From a checkpoint of a small mixture-of-experts model trained on Wikipedia.
Experts: 64 squared ReGLU neurons an expert, a softmax router.
Below are experts of layer 5 (counted from 0) of a mixture-of-experts language model. Rows are named gate (a neuron's input weights, with its number), up (a neuron's input weights, with its number) and show model dimensions 0-191. Each number is 128 + 32 x the weight over its row's rms, rounded and kept within 0 to 255.
Before each expert's rows: "mostly gets" lists some tokens that are sent to it at least half of the time. This comes from a sample of Wikipedia text that the model never trained on.

# expert 11
mostly gets: "ion", "ry", "tic", "tion", "ut", "it"
gate3 [118 160 182 111  80 136 146 160  49 104 159  87  95 128 107 142 128 131 100 138 168 178 159  92 140 110 100 101 140 111 122 114 163 109 151 154  86 111 161 149 103 183 129 111  78 137 125  72  46  83  93 172 132 100  38  95 158 115 154 109  77  96 154 142 127 148 131 107 105 162 121 162 130  44 121 121 142 117 146 109 130 197 107 151 115  98 113 192 121  95 128 131 118 160 130  92 113 132 125 163  74 117 177 127 129 116 135 129 180 123 124 169 124 174 118 134 145 105 173 133 156 105  73 201 138 132 159 141 133 134 100 108 144 199 125 167  98 113  87 113 187  98 127 149 101 124 133 185  92 150  89 140  72  75  95 113  98 178 156 110 128 127 103  92 137 109 108 110 122 107 149 187 140 221 171 162 104 114 115 149 124 115 168 127 122 149  92 120 151 106  71  56]
up3 [142 100 153 110 140 178 138 137 109 113 154 121 113 169 129 166 140 172 146  51 160 111 113 136 167 144 190 154 125 156 112 119  90 131 171 143  68 167 154 136  90 131 127 150 201 128  87 117  90  66 108 100 133 140 125 108 213  86 137 146 143 106 130  93 117 161 135 173 145 103 135 153  98 150 156 127 161 154 161 132  45 116  88 167 159  78 100 127 139 133 113  92 148 120  76 161  87 143 131 105 100 137  90 102 133 134 115  99 103 113 186 150 160 116 176 144 115  86 124 107 149 106  89 111 150 142 154  97 113  59  92 121  82 105  96 114 146  70 154  91 173 154 135 106 153  93 140 106 116 103  55 114 151  95  74  74 125 154 131  30 167 165 128 110 148 112 129 122 160 186 108 163 122 138 132 179 120  98 157 142 113 135 205 110  83 172  63 185 128 116 162 100]

# expert 2
mostly gets: " the", " The", " at", "The", " United", " National"
gate4 [131  90 135 145  93 103 123 133  96  97 145 100 211 147 170 114  93 105 150  95  88 104  77 127  96 116 182 110 130 100 154 185  73 149 135 139 147 125 166 115 118  92 108  92 171 123 125 152 176 104  68 119  56 133 188 134 121 100 103 105 130  61  80 169 174 146 167 144 102 118 163 142 129 135 171 117 116 126 163  88 142  69  65 136 116 109  77  85 128 111 146  98 111  44 152 192  99 129 128 142 127  87  64 128 142 185 125 175 112 138 158 108 126  92 177 120  75 103  69  93 157 126 121  99  86 152  98 159 121 100 100 160 162 153 101 116 118 159 129 132  81 146 167 158 104 143 121 115 200 149  98 124 136 106  86 147 112 129 144 154  53 148  93 106 118  99  99 115 105 136 110 183 190 132 100 168 116 191  89 168 131 134 152 133 143 172 147 125 101 171 167 131]
up4 [150 154 133  94 152  76 143 128 190 154 117  85 129 171 122 151  72 109 150 181 177 106  83 112  52  89 145 175 137  86 141 136 135 105 140 109 128 140 179 160 126 169 112 153 141  82 129  99 116 159 159  84 114  65 117 132  88  79 110 184 146 116  98 188 153 151 147 121 133 125 105 121 133 159 159 122  69 143 112 107 117 143 198 112  50 210 141 124 141 151 144 121 194  85  72 121 140 116 114 184 121 128  84 105 134 149 150 107 100 173 126  88 115 162  97 122 130 135 106 159 156 145 102 161 154 105  99 154 138  74 143 160 148  99  62 122 174 175 102 150 231 146 117 140 111 111  93 145 123 144 139 194 147 167 122  87 155 137  70 110 109 120  81 114  66  99 110 113 102 100 123 152 130 150 121 159 129  84 179 104 105 118 118 110  80 115 130 150 106 146  57 130]

# expert 4
mostly gets: " May", " February", " Man", " Mar", " June", "ia"
gate4 [120 103 160 181 164 133 161  45 104 152 154 151 147 148  97 122 123 161 132  84 119 138 126 151  94 100 157  80 130  96 135 138  98 115 132 101 156 149 185  90 117  83 188 123 140 163 151 152 138 115 105 113 151  51 118 144 133 186  86 161 126  86  77 135 179  49 157  77  72 106  74  83 173 161 102 127 121 104  87  53 149 122 115 175 123 154  78 115  98  92 110  96  84 129 151 129 149 109 109 144 119 120  68 104 139 149 145  89 144 105 165 155 144 147 100 132  96 120 139 152 143 116  76 101 156 147 126 113  66 140 118 157 134 149 166  99 155  85 134  86 105 122 127  53 136 157 120 142 115  80 127 161  97 117 105 110 165 144 147 160 150  65 163 126 132 199  94 143 168 173 181 116 161 118 119 138 159  51 170 130 142 136 152 102 131  89 110 153  34 132 117 151]
up4 [166 161 131 111 147 102 160 109 127  64 111 131 142 155 109 135  98 114 156 117 145  72 164 127 110  94 109  63 178 121 109  84 222 181 143 108 157 125 133 119 166 161 155 155 138 100 113 127 128 144  29  75 179 135 155  97 133  91 151 129 124 148 115 172 124 129 129 170  56 147 135 118 116 132 163 123 154 174 100 190 142  54  86  36  75 178 151 117 112 136 228 110 136 120 118 163 137 119 106 127 117  92  77 112 171  77 122 144 126 177  98 132 128 132 136 129 114 144 141 129 127 125 108 196 159 136  90  88 122 144 107 169 131 143  59  90  95 112 112 120 151 164 121 101 120  59  80  95 138 147 146 144 112 183 139 156  87 152 173 113 154 150 123 162  91 148  97 136 171 119 122 163 112 133 125 174  98 114 127 125  46 122 121 167 123 143 122  96 153 117  89 109]

# expert 14
mostly gets: " Pa", "de", "w", " Bo", "mb", "nd"
gate3 [162 123 118  76 141 114 144 197 109  85 115 138 134 186 174 158 193 104 138 129  80  64 120 131 152 136  54  72 191 178 107 159 137 158 147 132  97 158 166 184 119 118 147 161 147 137 109 115 143 160 167 132 189 136 145 114 147 114  82 124  93 123  54 173 139 145 147 109 161 121 100 141  52 173 149 127 201 140 131 182 183 168  92  77 162 111 134 116 129 143 146 135  99 109 121 166 107 179 112 210 155 159 114 148 120 150 128 133 131  78 137 105 118 137 128 131 139 115 143 106 121 138  99 158 138 125 160 120 160 130 129  96 122 143 108 123 163 191 164 123 161  82 176 221 163  98 148  85 143  97 166 154 124 187 131 133  84 140  35 139 117  85 101 143 144  87 142 139  97 122 176 122 148 125 157 118 185 119  92 103 146 140  89 105 133 180 129 169 123 120 139 130]
up3 [171 117 103 170  80 107  98  94 104  91 105 122 149  56  98 125 168 169 103 131 142 136 136 133  90 147 107 205 119 137 107 112 146 141  97 129 105 112 104  96 141  55  94 146 156 104 152  81 197 158  97 158 131 180 115 104 153 141 110 143 139 150 162  97 136 160 138 134 127 134 139 139 116 116 179 121 138 100 141 159 162 153  97 110 132 170 121 178 110 141 111 169 136 152 118 140 106  95 177 122 107 169 155 108 196  75  82  90 147 178 163 101 174 123 120 164  57  71 130 152 159  48  81 179 161 152 151 184  97  99 129 102 128 121  96 114 146 145 128 147 149 163  88 172 120 136 152 190 143 141 156 141  97  92 104 129 148 116  48  88  93 119 149 160 134 118 170 120 185  74 113 128 143 206 149  92 152 124 149 126 137 144 202 179  92 146 114 120 196 157 129  85]

# expert 6
mostly gets: " of", " the", " was", " in", " The", " to"
gate3 [127 138  55 108 108 156 143  96 145 145 117  79 113  87 137 159 155  44 154 139  74 136 130 110 114 125 184  69 166 124 107 169 123  88 114 172 116 138 131 143 155 132 165 120 146 118 163 160 164  91 150 178 106 154 156 108 120 146 101 117  91  92 137 167 147 154 144 126 146 144 194 163 129 109 112 135 135 110 164 134 112 116 255 131 166 142 174 117 196 180  62 148 103 140 146 167 121 116 130 100 164 131 121 117 121 147 144 108 125  66 180 176 132 122 121 136 181 199 153 101 116 126 217  47 172 110 101 113 132 157 165 113 170 148 167 107 121 166 131 121 119 108 139 127 159 128 125 112 102  73  95 174 116 130  63 114  73 118 122 132 113 120 112 121 151 107 124 150 180  87 162 127 127 160 148 111 143 151  93 100 135  86 141 142 181 122  50 138 114 164 140 181]
up3 [101 139 129 146 106 117 159 201 159  68 140 137 107 133 114 105 180 165 138 192 141  74  98 105 120 134 118  96  75 120 112 126 175 152 120  94 191  95  90  51 114 107 142  97 112 105 115  78 142 140 154 114 105 112 112 139 155 150 121 127 164 148 173  87 119 100  77 164  73 153 139 118 165 104 153  44 154  58 140 126 202 142 109 129 156 164  86 119 164  94 126 106 184 152 117 122 152 144 103 126 134 164 121 139 160 125 146 111 127 102 155  82 190 199  91  75 103  68 121 124 140 116  81 165 126 118 154 158 104  96 121 108  81 124  72 182 137 158 142 168 158 147 117 122 172 142 140 186  94  90 151 128  90 140 192  82 148 155 108 137 134 117  73 109 104 129 118 130 111 117 128 201 173 151  76 123  77 142 122 110 148 160 145 124 115 158  71  97 164 105 176 152]